{
  "num_hidden_layers": 11,
  "hidden_size": 224,
  "n_experts": 64,
  "experts_per_token": 6,
  "d_expert": 64,
  "d_shared_expert": 64,
  "hidden_act": "swiglu",
  "moe_layers": [3, 4, 5, 6, 7, 8, 9, 10],
  "router_score": "sigmoid",
  "normalize_top_k": true,
  "routed_scale": 2.45,
  "balance_loss": 0.00443,
  "balance_bias": false,
  "router_noise": 0.3,
  "init_std_router": 0.029,
  "lr_router": 0.000992,
  "vocab_size": 6723,
  "norm": "rmsnorm",
  "norm_eps": 1e-06,
  "tie_word_embeddings": false,
  "optimizer": "adamw",
  "learning_rate": 0.00375,
  "beta1": 0.9,
  "beta2": 0.98,
  "max_grad_norm": 1.0,
  "batch_tokens": [131072, 262144],
  "max_seq_len": 256,
  "train_tokens": 935600000,
  "max_steps": 5126,
  "dataset": "wikipedia_en"
}
Below are experts of layer 5 (counted from 0) of a mixture-of-experts language model. Rows are named router (the router's row for the expert), gate (a neuron's input weights, with its number), up (a neuron's input weights, with its number) and show model dimensions 0-223. Each number is 200 + 20 x the weight over its row's rms, rounded and kept within 0 to 999.
After each expert's rows: a language model's description of what the expert responds to. This comes from a sample of Wikipedia text that the model never trained on.

# expert 42
router,211,166,208,202,198,202,194,173,236,228,186,191,260,192,217,210,193,206,189,154,210,211,186,204,198,194,196,223,196,168,164,221,195,202,198,201,170,226,217,169,216,207,188,203,143,195,230,191,189,198,201,167,236,171,194,209,200,234,192,184,207,227,198,207,205,177,202,186,222,215,210,179,180,218,239,233,212,181,223,213,243,200,219,199,173,196,178,222,221,209,218,200,201,175,196,232,226,187,213,202,203,215,198,207,219,209,186,203,140,200,173,211,194,196,176,186,215,176,182,192,189,204,223,221,213,220,216,206,213,245,211,203,218,213,213,217,183,157,199,204,231,201,207,196,203,237,206,177,233,211,187,192,199,181,218,199,151,199,161,218,213,215,200,180,173,193,210,220,151,178,184,213,187,166,214,226,210,190,201,249,194,203,203,220,219,187,203,200,173,214,192,189,225,219,200,221,171,186,188,228,204,191,193,158,215,171,207,206,211,210,239,204,223,193,238,205,191,193,217,204,211,191,212,197
gate2,217,175,201,202,195,200,235,199,199,198,238,211,191,179,209,205,221,200,198,190,198,182,162,212,185,194,168,187,172,202,202,214,244,182,218,149,165,199,202,192,201,196,163,143,200,197,194,170,210,198,253,225,213,205,229,191,196,219,227,194,219,206,164,187,209,249,182,195,190,202,187,227,189,210,204,206,175,194,160,226,210,224,226,200,191,240,209,204,206,178,205,221,183,211,163,207,222,207,216,217,210,211,210,197,213,218,219,218,207,181,206,183,187,169,213,212,206,170,209,229,215,218,197,215,206,223,223,162,212,213,203,184,173,226,232,200,190,171,196,213,188,232,187,165,213,218,201,211,207,216,194,192,213,204,177,199,178,173,195,206,166,196,208,216,226,182,203,247,175,207,214,210,174,199,184,205,213,177,211,167,210,269,187,190,200,135,227,222,194,181,215,218,219,198,198,197,190,176,198,192,200,216,194,193,221,189,229,191,174,200,214,200,229,202,202,198,195,230,222,194,232,191,201,224
up2,197,230,166,224,194,202,178,195,210,214,180,184,216,157,205,204,217,228,220,193,186,200,252,183,200,200,186,177,161,205,194,194,168,195,196,211,206,195,194,189,183,224,216,226,211,215,210,187,196,207,199,223,218,208,209,197,195,220,172,196,153,206,211,204,239,183,202,193,210,203,189,199,202,174,192,206,190,223,181,188,185,218,203,179,203,235,191,179,209,171,186,168,170,197,212,192,216,188,218,166,167,161,171,230,186,200,196,182,183,178,200,213,202,202,157,181,207,182,209,207,163,182,174,163,220,203,169,221,202,170,187,220,177,193,202,210,207,187,171,191,166,188,214,247,210,211,172,248,204,181,213,154,181,225,183,223,214,218,203,179,155,206,213,183,201,219,226,189,212,169,188,231,188,199,206,170,182,203,230,223,174,196,228,187,225,177,214,258,193,219,173,211,165,190,220,194,211,192,193,220,209,203,184,190,197,202,195,195,195,244,204,199,182,182,217,231,230,200,212,191,197,214,222,165
Description: Role and title nouns (President, author, member, Award, role) and agent or noun endings like -er, -ter, -ation, plus Coordinates colons.

# expert 3
router,213,197,228,170,210,193,216,179,207,201,225,192,231,191,219,207,192,185,199,212,241,194,203,201,224,212,192,180,223,141,200,193,207,234,203,193,171,205,205,224,217,190,156,169,177,194,212,230,239,161,196,194,195,207,185,229,212,205,196,196,228,211,200,185,203,193,210,241,215,198,206,220,166,197,230,199,224,170,209,209,176,214,180,191,184,175,209,170,232,227,189,207,218,195,172,195,216,193,197,221,162,226,235,177,219,188,224,219,208,226,208,226,194,220,195,183,212,181,191,174,166,225,206,210,232,205,196,186,176,182,171,193,206,224,195,194,202,234,203,208,168,206,213,162,217,214,205,200,221,231,172,164,206,181,194,190,190,217,202,206,207,201,220,175,171,214,207,193,206,216,195,184,200,214,195,208,172,200,206,195,179,201,234,201,178,206,215,222,147,192,161,170,205,227,226,224,216,222,205,192,218,230,204,188,226,193,201,201,214,220,201,196,254,226,250,165,235,193,188,186,200,212,231,207
gate0,175,208,213,194,204,196,188,200,188,208,229,208,210,216,263,200,194,220,170,202,209,225,161,228,213,188,213,209,197,169,206,229,236,173,174,174,183,184,198,196,182,213,151,191,208,207,181,200,209,163,208,202,153,188,184,181,182,187,190,200,212,216,171,218,209,199,205,195,236,211,180,206,173,220,211,202,230,216,157,212,203,210,206,238,164,219,227,199,204,173,179,212,202,215,209,218,219,206,205,228,213,218,240,210,171,216,222,191,187,188,194,197,226,226,232,214,186,210,199,181,230,187,210,208,199,160,214,180,215,212,188,177,207,209,192,210,198,199,198,251,194,233,192,188,188,195,179,217,216,219,216,178,220,214,204,195,230,201,211,208,192,201,201,222,218,216,173,227,173,215,190,190,208,200,155,187,192,180,216,177,187,170,244,180,188,194,220,224,149,174,191,197,189,195,196,240,221,232,186,204,193,176,218,220,201,170,182,198,211,176,224,225,199,226,246,233,218,184,221,192,193,188,180,188
up0,186,194,234,173,233,175,227,236,171,205,211,192,177,186,213,195,197,210,200,227,191,180,216,216,217,160,193,204,220,175,202,216,188,216,158,199,183,204,208,169,205,213,180,167,187,231,205,216,229,179,199,191,191,171,217,198,207,227,210,205,224,190,199,208,194,270,224,213,213,211,192,195,193,226,195,176,231,191,178,179,191,230,203,222,241,204,248,206,194,210,199,170,202,170,215,254,212,219,190,249,207,224,219,180,216,227,203,221,192,180,174,239,212,204,209,197,202,185,194,192,166,236,190,195,214,196,212,193,216,202,174,224,216,207,202,206,204,222,207,216,175,214,188,187,174,199,191,213,221,176,213,200,211,168,205,189,190,211,215,202,191,222,197,221,199,206,203,209,216,231,212,191,178,177,197,192,185,191,185,225,194,174,196,166,201,211,234,233,162,171,171,227,156,211,170,179,216,216,212,199,195,209,243,194,200,183,177,179,183,200,203,231,188,204,235,189,224,208,172,189,188,203,239,193
Description: Hyphens and dashes inside compounds and ranges (Centre-right, 284–306, Loir-et-Cher), minus signs, plus signs, and empty table-cell pipes and line breaks.

# expert 50
router,205,183,208,197,227,185,255,183,211,243,193,215,215,199,232,234,226,194,213,223,227,189,176,186,213,218,176,188,220,160,192,228,187,202,193,182,184,194,205,230,197,210,159,212,185,199,197,222,181,184,227,188,212,228,182,219,166,206,192,212,201,233,203,191,226,213,211,208,194,216,230,191,224,198,213,204,186,176,220,203,233,236,192,179,194,212,180,190,259,207,186,211,185,210,194,171,173,189,214,181,193,205,170,195,203,194,184,185,191,232,197,204,213,201,209,210,238,180,238,182,171,192,187,207,230,191,179,230,217,195,216,191,207,190,186,202,166,187,168,201,181,206,202,207,198,233,230,196,181,215,228,173,225,201,185,196,208,167,195,203,169,215,209,158,207,207,198,217,163,211,171,209,206,179,191,229,182,189,228,227,180,198,215,207,236,178,187,192,152,193,174,177,206,190,205,210,224,182,168,229,195,217,184,223,205,198,212,176,171,205,219,188,237,167,240,219,188,214,175,174,225,211,196,180
gate0,217,175,228,202,198,166,210,200,217,218,202,187,208,200,215,230,212,172,223,198,199,187,188,195,138,214,201,205,214,197,129,212,220,189,211,233,181,189,203,234,192,190,226,177,187,191,213,228,181,180,232,197,209,195,208,177,196,228,211,210,205,205,179,197,217,237,193,185,166,204,198,196,223,208,204,190,192,193,237,195,189,227,220,200,222,250,201,215,221,186,213,194,219,231,200,187,184,181,202,192,185,201,189,211,188,203,213,214,223,226,155,197,223,207,219,218,205,210,221,191,236,196,220,227,248,183,198,220,239,217,249,223,192,213,212,194,179,195,222,202,187,188,209,210,221,224,214,193,208,210,237,187,210,209,196,206,191,194,211,190,207,215,235,200,209,203,198,168,140,200,200,229,188,227,180,203,205,213,182,229,171,195,182,210,207,224,181,141,194,191,195,181,191,200,200,220,220,196,202,217,232,192,235,175,171,230,195,208,156,207,226,205,205,189,197,233,167,232,215,197,207,188,219,186
up0,182,189,211,221,194,201,210,215,203,225,220,234,215,171,188,190,202,199,209,163,192,206,192,214,181,174,207,202,210,193,182,216,164,206,184,204,220,210,197,218,193,186,179,207,202,224,217,180,211,176,173,222,211,223,187,193,164,217,234,215,192,191,190,208,170,204,164,189,163,210,210,215,212,202,202,190,165,205,205,178,164,217,243,240,228,231,222,178,173,174,220,205,175,190,161,185,224,168,190,184,193,205,216,189,219,194,210,238,189,211,251,196,202,188,183,192,173,198,212,175,210,212,217,211,185,236,210,180,214,254,231,232,178,195,191,207,231,200,228,220,176,195,218,230,182,226,222,195,227,212,224,223,217,191,180,178,202,195,188,206,190,174,183,192,205,202,245,190,188,229,218,185,206,225,193,201,196,193,210,181,187,177,184,171,230,218,210,193,222,180,163,162,228,195,198,185,173,212,210,205,213,223,233,177,212,225,191,255,205,202,197,187,173,212,196,217,215,182,240,213,225,195,207,213
Description: Function words and separators inside titles and names or table rows, such as of, de, von, commas, pipes, dashes.

# expert 10
router,206,214,215,206,206,181,242,220,222,183,210,206,209,203,185,199,235,185,190,195,215,194,196,181,219,200,218,197,208,156,189,224,226,209,172,177,177,196,227,185,206,141,190,206,155,185,160,215,202,148,192,165,210,162,198,215,174,210,201,241,207,233,188,186,203,199,177,199,188,186,232,175,187,177,247,180,209,192,173,199,197,203,203,203,194,223,199,204,242,245,213,196,212,203,199,192,206,199,230,179,214,171,211,207,227,173,201,211,170,199,224,178,215,212,210,209,209,161,204,170,205,198,198,211,197,185,208,198,210,201,171,178,183,214,191,226,197,205,193,206,214,213,196,187,187,240,240,201,176,202,212,212,204,196,192,191,195,227,189,208,168,200,218,189,188,212,221,221,187,183,181,187,204,185,237,200,214,209,205,225,183,210,202,193,233,200,204,159,217,191,146,217,186,182,234,229,254,198,193,198,193,229,191,176,182,182,199,203,185,181,190,190,239,213,229,192,203,229,191,228,214,247,219,175
gate1,199,185,221,192,182,229,210,216,221,209,268,216,171,230,232,192,179,220,181,196,243,233,195,211,187,212,218,192,211,159,174,221,221,187,221,181,238,205,198,152,201,191,178,227,181,179,166,179,181,194,177,176,226,175,166,203,207,220,169,232,187,226,208,205,175,194,233,211,170,193,212,196,209,163,224,190,195,206,186,202,201,220,203,183,193,196,193,205,205,169,225,198,215,187,225,228,185,187,214,184,204,196,181,182,199,183,206,177,195,189,148,216,235,188,170,226,238,208,226,198,185,201,213,204,200,188,194,226,174,234,190,135,179,218,196,216,212,204,193,216,223,217,213,193,204,193,179,218,191,205,189,205,176,180,176,182,218,226,217,189,203,226,212,226,201,166,173,224,179,227,214,219,213,194,201,201,212,204,195,190,196,201,199,229,229,193,186,177,199,178,176,208,210,186,192,220,225,206,182,202,199,200,186,230,211,199,207,189,181,206,214,221,195,165,203,244,197,215,207,239,228,206,200,222
up1,165,198,183,174,167,189,170,214,190,181,169,197,181,204,206,205,170,180,189,204,210,213,217,184,193,202,223,163,209,197,189,205,226,196,191,204,242,220,196,181,169,192,206,173,186,180,194,208,195,168,203,218,188,183,202,221,192,185,197,215,190,197,182,214,199,195,186,148,168,201,176,208,184,174,222,240,208,202,202,180,208,203,209,200,149,205,199,183,244,164,207,161,220,182,205,209,207,180,189,205,214,151,215,169,208,221,199,167,221,215,213,191,199,219,205,172,213,176,240,204,174,208,189,197,213,214,211,206,222,207,218,185,199,207,199,232,231,211,214,228,196,220,203,198,211,175,209,204,210,206,221,233,223,198,217,184,229,184,225,194,168,166,168,192,219,200,188,199,165,224,193,182,230,177,220,187,192,191,207,156,222,199,193,215,208,201,227,198,223,194,207,195,211,160,221,215,210,182,145,173,201,191,223,214,211,191,230,183,175,231,200,223,211,217,185,238,224,230,255,194,184,219,178,206
Description: Word pieces inside non-English proper names, especially Slavic, German and Indian ones, such as Kar, von, berg, Kęd-z-ierzyn, Lak-sh-manan.

# expert 20
router,220,203,172,216,234,177,209,224,209,233,200,201,244,176,198,228,249,224,187,185,236,197,198,200,209,202,180,213,173,172,153,231,219,184,175,174,190,170,199,171,202,178,222,222,147,211,182,191,186,161,239,196,216,184,182,211,189,200,202,193,185,216,193,196,218,205,231,202,158,214,205,217,238,187,242,234,214,163,187,205,206,237,222,191,198,236,201,203,216,211,176,185,217,186,197,204,226,200,187,209,193,217,185,204,207,245,206,195,186,166,178,230,208,196,186,184,222,182,187,193,174,195,198,227,208,210,183,238,201,206,220,166,200,208,183,198,186,192,193,193,206,236,193,194,228,229,209,172,170,201,207,201,230,225,203,212,170,188,230,214,161,213,205,208,199,202,201,222,212,190,212,183,197,203,211,219,247,202,240,184,203,219,215,186,202,163,212,216,194,196,227,208,213,187,207,224,210,187,187,213,177,209,223,189,195,171,191,176,221,207,204,177,205,204,210,182,223,236,213,218,241,210,203,214
gate0,193,214,164,187,198,191,194,205,224,237,228,219,235,241,220,205,241,231,179,167,195,212,195,185,190,209,200,217,205,193,156,229,228,188,167,182,215,224,208,187,192,187,195,188,166,210,228,173,197,176,187,189,187,214,173,241,201,185,165,208,189,213,208,208,202,225,206,176,166,206,203,217,195,227,233,263,186,179,199,192,195,214,187,187,157,206,154,236,190,204,197,172,188,209,189,212,229,205,238,215,217,232,216,206,222,211,230,201,209,182,177,177,227,184,200,208,187,180,208,156,179,202,191,204,213,228,197,231,205,206,221,185,234,195,187,188,221,201,225,201,190,178,208,174,212,185,200,205,217,214,160,192,176,215,221,192,186,212,222,174,149,199,225,186,194,209,201,213,201,180,228,208,186,199,184,188,192,187,172,201,204,202,203,225,168,195,178,212,178,208,222,200,202,202,177,203,216,213,150,174,207,202,198,165,228,219,224,178,193,171,217,211,190,182,222,227,180,210,214,213,204,199,216,205
up0,175,177,228,169,210,185,175,221,221,211,177,194,164,219,241,202,176,236,201,199,188,190,205,207,213,187,232,179,202,214,220,206,195,203,205,178,202,213,210,207,223,215,201,193,219,182,202,233,216,197,172,213,195,152,208,165,193,212,189,233,195,203,167,183,190,181,199,211,221,180,195,167,201,228,207,175,195,178,222,225,210,193,200,222,206,247,203,164,211,169,228,182,188,219,208,209,197,219,195,236,187,214,215,194,246,172,202,214,194,229,208,164,176,176,194,194,185,232,201,172,198,202,212,202,220,192,237,183,184,187,193,216,207,159,220,201,174,191,210,212,204,197,199,192,220,190,235,181,173,179,215,227,215,163,213,204,224,183,171,196,215,184,182,226,248,183,216,189,202,219,173,189,219,224,171,205,167,201,197,236,178,192,212,211,155,194,200,183,216,211,183,188,233,222,192,222,160,232,226,223,226,197,212,206,227,175,207,216,205,214,201,186,212,222,208,159,182,239,214,179,200,201,187,199
Description: Pieces inside foreign or uncommon proper names and non-Latin script, such as Beer-en-steyn, Schu-yl-er, Cyrillic and Greek bytes.

# expert 59
router,202,201,196,239,193,207,186,171,246,236,153,232,191,165,200,213,212,178,206,172,231,224,193,230,199,222,207,207,185,174,175,202,195,219,202,191,206,209,203,180,182,221,184,211,174,199,252,198,233,189,212,164,211,216,192,211,211,219,185,196,222,203,209,199,194,167,205,169,205,195,228,167,228,217,233,186,179,190,204,165,205,204,193,196,171,193,236,223,204,180,202,204,247,212,220,174,193,185,194,211,217,193,218,179,228,228,200,188,174,165,159,181,210,216,173,196,214,200,180,224,174,194,223,208,206,226,215,184,214,192,197,195,182,228,217,188,197,164,219,218,188,219,212,216,184,229,204,191,228,204,194,194,197,187,202,197,155,203,183,180,232,206,196,203,152,203,226,209,181,182,184,175,197,172,180,222,170,200,211,248,164,190,195,195,191,174,214,200,146,226,186,204,205,186,195,200,161,219,180,215,203,193,209,191,192,177,185,214,188,220,247,208,197,225,190,202,199,206,213,225,203,220,201,189
gate2,219,232,244,184,185,200,219,196,201,221,204,207,137,214,203,212,208,196,228,185,253,202,222,221,212,186,172,210,227,191,203,224,200,194,198,178,206,230,206,166,184,222,216,203,194,210,233,181,200,192,220,187,199,225,161,187,174,227,213,191,230,204,185,170,198,187,180,207,214,247,190,200,230,209,197,174,205,212,210,186,197,220,180,172,241,191,231,185,210,184,201,203,173,184,210,207,220,206,183,219,214,207,209,175,205,222,229,210,170,194,169,218,228,173,198,178,179,205,180,226,222,222,212,189,184,224,226,198,179,197,229,196,222,242,213,194,200,178,201,197,179,213,219,159,191,207,187,218,185,235,229,215,218,205,199,201,213,196,180,236,209,199,231,235,189,215,189,202,218,208,207,195,193,155,178,260,175,190,220,223,212,211,204,197,219,206,186,213,204,199,199,196,173,224,212,223,161,229,184,215,184,178,213,174,202,194,201,181,191,220,195,182,165,248,189,183,217,182,208,180,210,226,189,212
up2,202,174,175,204,170,208,210,189,214,188,214,176,205,206,178,213,198,180,194,189,200,231,212,193,198,203,191,205,221,198,225,207,222,195,229,177,219,191,215,202,186,193,196,184,210,198,191,215,212,224,195,179,237,192,230,187,212,208,201,186,167,180,211,178,192,216,198,198,206,207,206,223,218,204,212,174,208,214,228,233,204,185,183,226,183,217,204,179,193,168,199,165,205,232,174,197,193,194,174,180,239,198,223,209,234,154,214,181,215,205,172,196,200,223,175,197,192,209,213,196,210,231,208,185,147,196,236,166,186,197,202,213,233,168,203,205,168,198,141,229,191,186,202,154,200,204,186,177,226,187,206,195,165,176,198,235,211,181,213,223,216,187,220,225,181,214,188,180,181,201,216,238,246,229,199,209,192,150,168,186,189,213,199,191,207,172,197,201,185,179,220,217,149,214,205,209,220,179,213,176,202,214,185,186,195,206,150,214,177,209,159,210,176,214,186,187,226,246,170,206,188,204,181,218
Description: Common nouns ending a noun phrase before of, in, to, like team, way, years, government, University, plus coordinate degree digits.

# expert 46
router,208,188,211,215,179,185,179,211,204,223,194,182,189,197,201,227,226,198,198,213,186,231,184,208,188,210,198,211,194,174,202,207,208,203,218,215,207,198,216,226,172,230,221,209,186,196,187,207,203,130,213,188,209,194,183,220,202,208,173,192,217,211,173,189,202,180,214,177,194,228,235,164,173,190,216,176,201,195,184,189,197,219,221,195,207,210,211,203,232,214,180,239,264,214,203,220,215,171,172,201,194,228,164,193,208,202,219,162,158,233,190,205,205,227,223,209,205,164,199,214,200,189,173,176,184,243,186,201,211,225,203,167,201,210,220,221,179,205,211,225,164,218,228,226,211,234,191,221,229,219,200,217,204,202,171,166,185,191,192,186,201,170,224,185,185,206,176,189,183,179,196,175,165,215,199,212,205,180,215,215,152,209,228,197,191,173,202,201,197,228,174,215,178,224,206,253,199,218,180,204,173,230,210,193,196,164,212,173,178,203,205,176,214,211,211,223,197,206,236,182,221,239,186,195
gate0,191,184,211,218,175,175,190,191,196,202,235,209,215,225,200,194,229,202,189,191,207,198,179,173,194,187,183,201,222,180,220,230,195,214,162,207,169,214,193,211,206,157,187,202,191,188,158,224,240,198,197,205,185,187,242,193,173,219,172,183,173,203,184,186,171,206,192,211,176,180,240,197,167,192,209,137,184,214,183,184,202,215,210,180,218,189,222,205,187,192,201,191,205,230,245,204,228,207,189,190,218,228,172,206,192,204,253,195,200,215,182,145,193,218,186,214,177,224,202,216,229,206,207,183,147,179,181,215,171,238,194,151,209,181,189,231,193,226,225,195,174,197,181,213,202,194,202,190,211,222,202,199,209,222,171,157,195,179,200,194,216,170,197,154,191,209,166,219,199,238,229,208,196,226,206,187,220,197,188,183,208,205,233,205,197,193,196,188,206,190,219,186,239,222,205,235,219,231,219,188,197,187,193,223,172,209,194,175,200,195,183,206,197,215,198,181,207,195,204,196,195,225,208,211
up0,195,169,190,202,239,218,199,200,204,235,200,172,190,198,193,159,200,229,227,212,178,192,211,221,180,173,190,197,214,202,163,168,212,192,211,166,207,186,204,208,246,217,212,193,191,192,190,206,187,220,205,183,206,202,195,202,176,178,232,183,186,194,232,210,199,226,229,199,195,216,147,221,228,183,214,230,228,185,214,234,219,200,175,168,226,178,155,208,216,173,160,190,159,166,190,175,202,225,235,198,195,200,217,181,173,211,168,208,222,201,183,235,207,181,217,198,204,191,204,191,186,199,218,234,213,183,230,186,176,188,205,205,249,189,188,183,223,208,189,177,187,205,176,197,186,172,254,225,195,183,203,217,217,196,211,196,203,233,219,196,201,201,211,218,222,164,211,165,183,183,217,209,216,207,192,191,195,215,178,202,215,178,175,176,199,236,167,184,202,174,233,188,173,228,197,178,183,185,203,182,204,158,197,207,199,213,205,244,178,192,187,198,201,197,219,188,212,175,185,195,194,176,216,206
Description: Final pieces completing a word before a space, such as i, o, a, ar, ton, ia in fungi, flute, magnifica.

# expert 61
router,242,227,188,225,173,215,176,205,235,220,218,184,184,210,204,225,265,170,192,230,191,236,170,239,218,213,191,194,213,174,166,218,233,198,211,214,197,196,215,223,196,228,181,202,202,189,180,205,221,161,210,203,205,181,184,210,182,190,184,219,225,214,196,192,221,210,206,186,183,184,200,193,187,211,219,178,204,192,201,167,218,230,191,176,224,217,209,238,244,195,187,211,247,205,187,192,185,168,202,191,180,208,178,241,205,185,196,183,171,228,194,222,192,205,205,218,224,135,213,194,200,199,185,190,184,210,212,210,225,228,239,186,193,217,187,211,193,209,181,201,206,209,205,198,206,235,207,198,204,206,216,197,207,198,201,182,192,193,195,179,187,180,239,182,184,203,198,221,186,177,195,173,160,232,201,206,214,168,203,182,177,209,197,193,200,171,240,188,195,222,195,194,191,187,202,233,180,197,227,211,180,216,174,208,181,174,193,190,195,149,186,193,230,167,228,178,205,233,231,191,223,230,205,198
gate0,201,198,241,193,223,207,200,201,213,173,245,196,164,176,185,202,188,189,213,196,191,216,164,178,176,214,191,232,201,183,192,208,245,200,210,208,187,210,173,194,194,207,168,183,186,193,195,202,206,198,171,229,172,204,229,186,195,232,238,207,200,241,137,208,200,229,216,188,227,197,237,205,233,203,203,207,183,169,195,174,198,227,209,183,177,182,223,209,206,202,211,198,220,218,172,235,202,187,187,189,195,193,195,226,191,190,215,180,200,221,233,199,179,227,156,222,193,183,227,211,195,215,223,212,180,231,168,217,195,207,201,190,225,200,214,247,181,197,194,202,180,190,231,215,222,194,157,160,207,225,177,196,217,170,200,186,177,215,205,190,197,228,222,166,196,194,199,204,215,191,232,202,190,203,210,176,187,225,188,225,196,179,167,161,194,174,220,214,210,199,199,204,221,184,170,179,210,182,205,217,213,224,218,242,180,192,191,166,234,244,172,183,201,182,206,189,190,175,190,204,210,217,185,192
up0,206,199,207,222,212,198,195,153,189,201,203,169,186,166,218,193,185,201,225,196,217,194,207,205,236,174,210,171,187,203,201,233,222,216,197,197,242,173,222,212,219,212,208,209,213,241,222,201,218,207,209,180,205,199,190,226,231,198,175,218,167,186,183,206,227,151,159,209,228,186,195,200,213,234,198,242,178,222,215,229,209,204,200,250,191,163,183,209,204,189,195,168,185,202,216,201,192,208,185,168,222,215,205,229,215,180,156,203,222,179,182,174,216,152,216,201,201,201,198,171,225,197,218,220,210,244,187,199,216,173,180,192,217,206,207,223,211,205,192,206,212,182,221,187,207,208,228,208,236,202,192,201,218,219,208,171,197,237,177,181,164,204,179,162,225,190,232,189,201,170,198,201,177,213,168,169,200,177,245,231,189,207,181,221,235,178,196,204,192,182,188,184,236,176,180,208,181,214,202,213,194,221,220,194,171,224,212,189,188,203,196,214,207,172,201,179,222,207,190,216,178,214,220,208
Description: Tokens completing a word before a space, often given names and surname endings such as David, Scott, Frank-lin, Car-on, plus He, She.

# expert 38
router,217,218,182,188,210,218,188,196,219,180,166,216,182,195,224,211,195,221,164,201,214,207,203,215,212,213,193,242,171,165,184,198,194,213,230,163,197,207,223,202,208,246,203,230,161,186,191,188,193,166,193,189,200,210,173,191,202,176,175,199,220,212,159,199,188,192,187,210,202,209,213,196,222,198,222,209,214,172,173,248,187,217,213,193,162,199,198,181,186,201,190,200,229,194,196,188,184,174,208,217,195,198,207,213,206,217,197,192,154,204,176,187,209,226,209,208,218,190,192,216,172,189,197,195,180,246,224,186,228,206,170,171,223,213,191,198,175,178,196,225,199,198,194,209,194,221,194,211,221,233,236,170,215,168,235,220,172,205,169,216,220,200,196,217,175,212,231,204,162,188,212,188,217,170,219,223,232,190,204,183,196,199,214,194,197,187,190,217,133,228,199,229,185,209,233,213,192,156,189,226,186,209,193,196,207,188,194,213,233,242,192,219,229,213,213,199,182,169,229,194,213,209,238,235
gate2,165,167,194,202,195,244,178,190,234,203,193,234,197,178,252,204,164,185,185,223,237,239,229,197,194,199,208,226,167,184,185,206,191,169,199,198,201,205,166,172,252,224,192,205,226,162,213,172,185,193,182,218,206,196,173,174,190,179,201,200,203,179,161,199,204,205,192,199,179,196,223,203,208,207,199,198,194,179,192,201,166,212,173,192,181,208,175,170,185,196,200,223,205,203,180,173,178,207,215,209,237,192,182,209,186,205,238,208,182,172,198,201,214,215,184,194,176,170,216,186,204,202,219,192,203,212,199,190,188,226,205,162,176,211,199,208,219,191,168,240,177,199,202,225,205,215,178,207,187,207,208,160,155,177,202,194,168,219,194,223,218,190,196,221,204,188,190,141,184,185,218,195,188,200,174,245,205,192,224,177,242,198,199,217,188,173,177,196,173,222,212,180,201,173,195,228,179,197,172,198,178,238,199,179,205,218,189,217,206,228,200,227,219,223,210,194,182,172,188,200,200,221,217,182
up2,189,202,220,169,210,215,194,193,206,186,189,193,196,192,215,186,201,193,217,215,194,222,209,194,235,193,192,198,231,226,219,200,202,213,194,197,144,167,214,192,187,202,181,170,188,201,158,215,168,199,209,212,193,221,220,231,187,183,200,189,194,213,198,191,198,197,153,153,205,210,199,222,189,201,197,199,206,171,181,193,199,207,196,217,188,188,192,210,228,214,198,180,173,188,195,226,168,177,172,172,192,192,203,186,220,140,228,215,218,188,215,159,192,216,199,215,213,210,167,200,235,194,212,207,140,189,196,188,182,213,215,202,208,229,189,201,224,248,191,206,174,209,179,200,180,212,227,208,231,209,179,174,231,217,228,231,195,219,213,169,193,198,198,175,247,215,205,190,168,226,205,212,234,191,226,188,211,188,192,207,162,176,260,206,225,200,193,165,203,200,194,227,192,200,213,174,200,182,204,191,181,194,171,197,192,209,228,189,155,174,233,157,201,180,205,180,205,201,181,184,192,172,201,181
Description: Word-final adjective and modifier words before a noun, often with suffixes -al, -ical, -ic, such as social, medical, football, General.

# expert 15
router,226,214,205,248,204,201,212,193,221,227,181,214,182,191,230,226,250,176,192,205,201,232,191,217,201,229,197,211,200,166,192,211,207,195,224,180,203,194,215,231,168,238,204,207,171,209,196,197,207,143,203,183,196,184,198,188,174,186,174,231,232,229,196,218,204,208,210,168,191,201,199,172,211,211,217,197,176,194,203,167,246,238,212,183,214,213,200,212,239,199,160,221,254,204,191,201,176,155,186,202,202,212,171,182,202,214,205,172,160,220,184,209,182,239,203,221,251,165,200,197,178,198,193,203,198,231,190,213,235,233,212,173,188,218,191,190,189,206,180,218,211,215,208,203,181,239,196,204,215,226,226,194,203,190,185,170,196,204,207,181,222,204,203,210,177,196,202,228,197,196,184,180,185,193,220,218,205,177,198,207,170,186,227,180,198,189,231,208,182,226,178,221,193,213,209,202,173,194,215,222,197,210,193,199,195,151,206,203,199,186,184,180,228,191,222,188,186,224,228,183,223,234,207,207
gate0,177,203,208,168,206,186,191,198,156,221,197,179,206,197,198,200,194,182,196,238,222,160,183,163,200,168,216,196,196,170,183,209,193,174,209,179,206,200,205,204,200,175,180,192,171,205,215,245,176,195,217,213,175,211,174,192,215,223,195,176,219,188,183,168,190,186,180,206,210,181,193,215,155,202,211,211,208,192,164,175,181,189,218,205,210,185,207,202,168,145,238,191,180,181,205,213,194,193,213,206,203,201,226,183,187,192,190,203,198,221,169,191,231,195,200,188,203,206,194,211,203,182,239,230,178,213,180,185,216,199,141,205,164,231,219,207,208,213,214,205,200,191,223,179,196,202,204,188,211,220,179,237,221,173,176,222,193,214,211,219,173,217,186,212,217,224,183,193,203,207,212,247,215,187,201,200,206,219,218,185,162,198,199,189,197,218,191,177,204,186,222,194,190,205,182,244,242,178,225,160,216,211,208,173,202,193,151,211,206,229,239,258,200,214,218,166,217,171,199,170,208,184,214,192
up0,209,228,184,181,175,225,223,179,182,162,195,214,204,223,195,191,224,250,210,193,209,170,176,188,216,187,184,200,217,204,193,192,202,211,187,176,174,212,185,181,238,188,193,161,206,193,209,212,157,193,221,191,170,207,174,165,201,218,193,155,194,191,177,186,187,173,181,237,192,185,193,213,206,196,209,216,256,196,188,196,201,212,187,188,193,182,159,168,184,211,200,193,170,181,217,213,209,212,210,209,149,208,219,221,187,172,148,220,185,194,182,212,214,198,223,180,195,208,169,175,226,190,220,219,248,207,206,205,202,223,206,229,225,197,175,221,204,190,223,213,196,171,197,201,195,224,214,205,176,161,205,186,203,217,168,205,200,183,171,200,180,205,184,176,226,197,191,178,172,178,219,201,223,185,230,243,204,240,214,173,175,216,203,201,206,183,215,207,169,202,213,197,179,204,145,205,198,198,194,185,194,184,175,206,200,225,220,221,199,244,201,198,196,167,217,210,197,174,164,186,188,201,212,198
Description: Final pieces of names and proper nouns (Greec-e, Saarin-en, Serb-ian) and second words of place names like County, York, States, University.